Experts of a small language model: 9 layers, vocabulary 32000.
Below are experts of layer 5 (counted from 0) of a mixture-of-experts language model. Rows are named gate (a neuron's input weights, with its number), up (a neuron's input weights, with its number) and show model dimensions 384-511. Each number is 128 + 32 x the weight over its row's rms, rounded and kept within 0 to 255. Numbers have three digits each.
Before each expert's rows: "comes after" lists some tokens at least twice as common just before its tokens as in all text. This comes from a sample of Wikipedia text that the model never trained on. Tokens count by the router's weight.

# expert 19
comes after: ",", " the", " and", ";", " The", " or"
gate0:139129089065072108105114120143134076093134113193175117125120088160193186116116125122060160138110138108140164139087123089102079117174141128119113126147161169175067119149131079149157131103163084171131136085125130165110118101056080100107108098136164118112092088169225092129098183139137175112174142163160083129178130106126108104228127159125152121135090098095111145077090096046129142232136
up0:089176114086130159105243150090086151128088119109113122136150158134153080117095167128153135119144154135109092111105069113181151112174162112059126144097078097125073183135158152144118153154130167161142151157127160161124144114113112164106146114110083152154146126096121115132141085104141154133094122127113109081096136158124114184069148118112151113144081137118157131146119087172110131148131
gate1:146153093157040122141064159186209100135184118120116096099116131132177130105101128126129124164104179147109113147136119154140063109068106155091152146141130124088128193122113136134117071132103125182168072115100082131114080109142142162086169176131155126111173132109102094150135122128160176180080193147151097155139135128082105143108101172102115132130115126174106120142089087124074125192051
up1:121162169087167121096121129096091097132161084117057134138138139088153140168116141092119145129143125144155124173135057134096091186141122150116153118140161128119140100140123157103122063134130178184109171172123142132148109166130096122105110175118094114180128129135159136088113129116115131118074073125141099140127089114128128072112077113123106133157096137130118146113061084138106118131182
gate2:144187122123126155122161134099127118201175137183154193118102130098101167149142131180115094154082113141165180177143116158156107116080129164079132092157230157175143122154104150133140157092152154147123134110094175123172046081134184183144095160181126163182149146116067164155141133098127167111105152102176081112146131092120128164117156088108112137113107099129187131098138166120155108157159
up2:129100192139103169188097236118116124085097104156120125197096136096132086112077086075160112108128124088200114109127126135123124161120101094111129112158112074133146168137127164111118083154108085167190103198117156091159142130116096164128147120057175071145124162098136098172121146143110116114138157125159129118194092089140096103203137146131156126115142101155158187139129114109158134093095
gate3:084124017154139106114156094061045050128148107234120154085141204075093125081146002141090087073074145090116127138109173121086141164159150161126136089109115136178171128148097141146110098110077113139167163146134131134132091093115151145076167129085156102068115164101113101145093112105055195097108149210104135119211179182122133152118122128141078096106124128147100154102130153101117136122092
up3:135138173124071089141138091162187110127107183126111119115142063157123117154115166112155154096143112171112145142122111157144179099103134154111141156147157084073067174165139113197094147124133131084085097103129121172119118147156151089139129159126124092104145097133071142084151167138126133119181100088171151129070126184102154160178092131156157177135082139167181140162164118171117094160114
gate4:150116144123132188148047089103145099162130114110118113090135103114144136112103167134128128144129123098151187186190100151175109137179169118107142086147117151151152081148134109136114125117152109118161160137139128088166100125146105121123164128139127121114137112148158113141095130169075147139147149200134122176153190151046156068150112097175167156140073142129127097153134160163157122120118
up4:083152153123114178140135097148104132121095114155154144118178167140153160179158114155117133106127127138119182111102087111168128100153100161072127097120087170133171125157110083113076130126172158118110147108167159086219143128142152180072119123103119166157145136179079129169129104096134170121123117122081160152185130176072135099085073123088158096119072112139127146127126138157085126107188
gate5:176097115092126159080145146113160057126187070115116112099151044132145124152087165167117142083098129101076097132103166132174072084092134146092129117126130114137121139145128122068127154177172111173083192192148117176089054168094137142107125150107128202120101119137126104161045144139116181134169159204099090048180106160135127054151117131129164174128134149156141169063108158101102140153130
up5:144164134155096179173093129120131129117149162119065155115167175140103160094130132119098126131121137179148133135114124110124106113109146172179141139052108096168083135087078153093171151125116109122189118064093095048194136104128110134158143087117085140107106092124199115141137141148098171166129137132128129163124183092127107182162083155096121194057131092127098136143170122142112145154119
gate6:112134065120088157090112115162146152140168185144151188078126095145100182105176126167154087135113152124156132216135137139069152090157115139089108118138130051132172125103073080114129069085092189174103122060127119141116168118156126109066103098126180142204100119186126148116143175112095166141152133098148090144134132080162021051154116098162124146125100144129105123079077142153154135114147
up6:135138172123123114184155078114078094136113156095153190091124096156128123124164110157033123150103101087111141141155170095142072111180108154140085115111127123126158187103077124148112099130163193173080133162149159116107126113162138114130159080136198168196108108168113139106117126068065127157149132162156153108121175113147144154087130113146112144169168136072070138119097141134128122135120
gate7:118085109135084176095181089118160139163151071143101124126122136123096183114121169103141104150150174108053198122100167125121123113130110157148087113163138101150158136091064128135146140094111161125125114076168145060140096086184171205099146137134128190141134090079112137115150115115129107098097143153073174132125159153146070126132086073117061089141147073121118089087146124056166163119141
up7:118192157149186157141166132156168139150163123166115100130119090158092097135128120114133092112079137152135118174128087158135163104110169131142156131176075196083085085147082066170068121127191144180115094128163146125166135106122134133120114172130099137119135101145134132114107083127146160160101124170131152153120096128136131132164116170154154137115165137136145100117154139172082117112117
gate8:116141148122159193102109139084142122129152096155120177158085074086105126144104080115140142146095155120096166184125105214118103129125194060143098107124114102180144094154098136104168099150197154155224082109089133135183169124131118131129101160136188146097131130119158105129178137191101207107127180120149105164091098094128088101167166157146139134179127114149174122148075207080130100101138
up8:075105111135107085127111091156157070145155160119138136095160167077120137124125104114153110123116142097120090193104146155132089119053171099158131062125136091160111055136088102098136080115167096122143125070158089139109171145115093112120148097062189080136106131181111098108128159163063219115128181132056115099198122115173181114157164149065173136196091123143089094090077162124096138125111
gate9:102100112131202145149102108136122068105120148081112107100108119096152174162111150132086218147101071147095122128105219087082142169128165142092081155172169109133097102168099148109188063141111132216172101125140110119145185111145136132073117150110092144117114093131124080208066135094073131114135116125160106174057157135098148135104157131126112145145153116158110136068168132128155146165113
up9:162087192136132179101132100072098119141149092143156173094135163187132159114130150092117096167107143109148102189183102159114095112118184185117116160107107122113049143156151164107104135144100144099142143070126124137128135139096060210126133166119162161150134110122116165143179121123125121152164128136085174120135109127153116097172113172164129193104103072169098106096104171089124082131172
gate10:116122130099164108095144126136130094153160102111143097121085109121140133103111104180114069118105148134077156114155159101128095139058140134106087079069130122172123135158155100113164102120129152082110097176123172094152128168135160136148168223168188112147131110179124155127091186144110164144146154160133116156127135137098115151134153139147054108095136090157112117101107168164212170122083
up10:091148220103103182084096177123122137098138109158088118091106153141130140130109147153103137114106115116171102103102124153111185160107112116134139142100185070137132103138135090111145121120134057141160071129176111099079068104137130143192080122169119132198153148128097022135109127152168151130168116095142088091113099127170107150155149114103121095103149118091172139183128130123168194075187
gate11:129100079108080134142130073102117145098110083208115147137096204092104134099104100113137069085120154131123175173101188189116116155100096069116180122168083114159178134125131125177125094106185126124152122074093127120128171114111154147102102148187129065152085112118130136084086134116155125120134175128126136122150116164136075095109114144168174121101150117113121113158116126117165160142117
up11:190061162090144133158162155099106133110077163090132100182151135145148092133166154140139181183111153117221060046136108149139063102139160110124136107091159156123149077147142077117106140167149090099150160153164186111140154091130093152098112173113122194120110114133118151132171128085138091101133100121128139181082170130107147153115142073089142123114095171134148124091161123131093114111124
gate12:054108083117075156117148158156161096131134121130118167098159138195114098115104153147172176088128086108148144181112172137177136085130106098122081102140125118151120158115095110146105130175124090161127136126135178122126202099132075143117094175091133085126136123164118082107112189137105069124157151131172089229126096149090091146148156166142122144132087169151141147072124109130108136113160
up12:170152078079145151132136059091173160135120159145140154139123139134096128121139131136165141137078142162100127155093111119150095117166185116144093169145100082162134207151151137167072130144150142091092176159098104104139119088086151119161174178144092068062112125093092152122116059092128088130120076175167041141124129081136132115134141063063117118104131117129199173133092104152119159135041
gate13:117159104130122131091142137131183167146177055147116090099213143141153143137107138163120144090084158118116090207175159054140093132124129188129114183154168150121080088169094087169157190083146097196126110096206131133153083097140083182114112130080102146095137112185167128098134140107064216146160154160074120146125119144085126167083063094164099128077120106162139127164114108183143074221171
up13:156109132163120135092137138132080108136109136181137180085069130142135165140132144145103131166146155125188128125122128107139146172121139062064125103097132058149186180208107163073107117136110161114201156135150122168083185150136138088108090096134148115104152059125133101145113114116188105166067135054169145153132141163151101104130157126124089185135149136090134160072121106153098126134093
gate14:134113118126157152124124176107172068113162114170066123119152122095123122160101093067129165106083142170141109155105126117108109135105110166126049150153155115167116101121094157097071119160167122150157146075136123114109131128069122111103138169078158109098146108160120139100128125176127154171118203163160104159090070116127121139094103169168117051153122125122122032103148154150111171162070
up14:104163138151118129126128139155095103157143120136082143133154077125107145110156047069134092114171082088121137136104118170125163134149083102136081093165166153097118146091138185109153130114172153193113118127143126146140141150111140126151092122166120136087159137124164087139120110150129135122150160160048114154135099132101111154129158165152192083172172179152080127154145139166133161113108
gate15:065107122123092215137097082095161063140115150172139061089145107117115165132093117110142150050151181137146132104184196111115145161136111117155094080083166120135141161147104121162129128027084134166156151122103052130118084096132154153130137113160098084081143119128108121110133111106097100123107156159118074165130091143136137115138152120165174142084130098123121200113080111141195134088082
up15:123087131114175098107076081101094121136155160158167087109141136091101134092136089150198116145154138084107157130180134105101147147146170128124137154128152053122182094099123129193120102084107137139113145152179136145136146094124172077119110125173131124165135211163149138165077133172109072116087106171144136143108083102138094137096139125168142119088190139124108119093096034178154182137107
gate16:090098120137106160102120130125174113151140101142092133105116039140156148104141144102134158125117194147173177131080121124135099066138167131158165146121128093155155108129112172112119140073151144102152082099118184090183132085097148132138133104107142071179155160146158081117153131131165203145084065134130117105152091146162130156152118135092179129160173109207166148097157140123106151098170
up16:129099084115149152107126050083140158158145107173089105171180175112097137094070096128122208179165103142099135148104108117147118132177169121145202084121158127136122095089133131088088141150102110134155079144109069193134096072080156121120197124141147137067137166121117116133142174159150182158089099094169128161121109160170112140054131123117090121067078118180124101128142152121139124149173
gate17:116102146161139156064178105103148098156128053109119071153087133120143100130126152107143120128125169119123177132085117147151128109087146130129114095079125123118087111189160186096120102158163127188105075158127135103140130143106162173161054102108180167152107146174096164158143174143102160089163161129124124161086139093107103132144122070157147139145074144111149126115135170122138100145139
up17:123113154105163101109126128087086104165086131173122090124086163097176058113160122113151163118166135138126124114107134104134061115172073170116142091129105109123106072160093124131115142100136125152139103088118099102150153096150080127147089154115138161126132111170139089146191110108129127158192143120087077194122140206169106103096169104122080109059111120101170070174125063123131104158137
gate18:204150139129104134122134106126135127135120126135167142125086134150116108135131096149173136099111090148129153152124143183149099083115130145140139141118106058121148161188153097117153130142126109107126183173157168191138128106107092139145110129078142163162145208152135171117165098149096136148180106151140118132131178113149169143110120143161128169136165129151076198115152081104167183171185
up18:064119125150098074129086180101094143078158126131130126152162130153142154090130081126114142105155120113104134107177171140139149132136159171150125092135103079094183151124158177141125128111089122149130106166201156170103081167089095115159073097120138141178117162183133092123157133146126117104090066141100140183153131121109113165097148120199171186089172098110128109162145120102079120177149
gate19:144099075187159103181136094062114152142156095119138140175103085123108114068129111093099127133173114103161132139139169118103137148120132108149155079172169074124177101078110098123145135064112069178150121170150083158049159150112122130118081142133140136158083134134116126189082157093102075152130118090143062138125101098149143116151149114112132131104134160083159114134123126147164132153170
up19:057103155143141124099163129153123170086079131180154125121178176116136131171119121138189151134154184137113161098144207110147134092175121118131082115142183201122143138153103133144126089174112128128051169158068158109112072170147070098143189140121125195148139102178116064077194138152145104114107134144135136092094095178152075124079119119128146161078088110111157123152147095128115126185134
gate20:036160142126173126097153140088159102200129100110084088045086088151068075102118112078116081132127142093103132146108153131113106061124176067113122057075123149163139106164102114097122107092126156182112094136142179155135151128104097153151132121102131145052143139140148165163158193151085182144136158142118130148139096084150195184190174147162127104126141149179153111146117105066147106115171
up20:059139120119111093112089125107091148062100113102110111165079182037148140148141098199162139115104142165120126099158127173129144168157136160073106168174171092141131119139130121168162110134121122117108170101183106090092119113129141176127124129139124155176125136180122109145078087170115128089177159121116088120155186155152089123134149167131184192153126155121160143100181097144079170167101
gate21:176139092136134112167133125132137145144179164120113111145113163165159112122159074133129165076155111091108085125133107109136150173102150110173138181160158161052136138168126125110173116139116105147153076164198127162102098045127102101179139120139129124139125178170128154103113120111123127120176107084134050121127117150122072118142141192163168144112136123076136122080074085128124188131123
up21:110066162143131139128153113163083135084127137070140067113107127149131120129162106151118075089128179141074108109092160143089147124085137123158175190124169084106108128159138162103155131123143140131136115212136171167170117154114120115154128101074088116053100154132095225082188107190121085131141142088157118158110128142188132160106161138103167144192114143099153129122092117121091138152105
gate22:058083121146148115087068159087134111133125084122115143148126129128124136124185064153159117074179177157110179157130168138147131118145097129076126127129152193140108110098187099088139081078177113159166095132152141169104103073096168093046163115140117113138114146171090121124034163163141162145096152185163131130116085136110180144198191125191118120122097124093135111096108140091089059098150
up22:070072115086141157181131199111144096152082051152104129122012165153103139162148115116164105095096137122129141134089159073154195131118107068154157170144070131090065139099164203070140137138117109150147107158132130114080101161149147123096124108078074170161094131189091150092119161086176101124114147214134131110177088128126104130145144098140129139154160109150144101165125141060069129095120
gate23:090167148118138051127110108144155082124120111142100176126155128169163143098145126136103087143157136204140126186135146115078134109098154181073141135171149088144182145195081109109159143128135107163148132124162114176106092135150069134113132098127142141155120143184111090187083126133128199114141188118118175115167119141127130109135135158089166140134117124101102170111144114089119145105170
up23:125128204075096095125071097125089143127124131144130074106193134111146185088098159115104111180199138133138157157121112104130145146169167130089096137166106070181117105136106165066100111163125100130151145116114096159123107120150163131114079097162162135125147192106135164198156138078125148135163129157129181159127129184170142144179193129099202151088086117117106144148138115094155126093126
gate24:093098113099116071109123082103138070166105080182082149135112136122210127110148081165136136078129134171125077132098126094119123157108147127139096056118108162193071143063139159111126169105147132118135096083127092139113115120149128048167127135109126134141134114134109090141142144133147115113143152128131130159153143137119140099159139169144115100154151098138152153111126107158180158145158
up24:131154169132077123132148185157059103099137093119115087187209107134081119109182124122115134140130155158112151127149105128141149121116063101141132190155170106083185185218117113107119156147120131110103188181089148118147103144115118191099112116109082123138106131161168106169123117141119066128162140123111114115078147090072165111118159157137182133139123167136131138091176117069095137158107
gate25:171077073126083118178030046153124094169146099154153129122126075145126140111112078105139114120115144144139114133112135130101106154144149120113146116141095140101146076120103133120204162168128135113134130142123078139147140065113135114154110114141130140122165091087065131113087121136120088178167146196127094170176168164189138095141174152176160160143076121131135195090166153133130145125136
up25:132143114177089165175103113080099148104104144162161126129154091077140121150091146151105124123187108126161126130076187071110154121151116147132114113216100169166125107119158157129159135154164111120117088148111124105112137171114095089142132110103120162122157145173139145076084168133168070123064108124214095105054113129138121151170155135124140148164117103157120160126123181133130122082082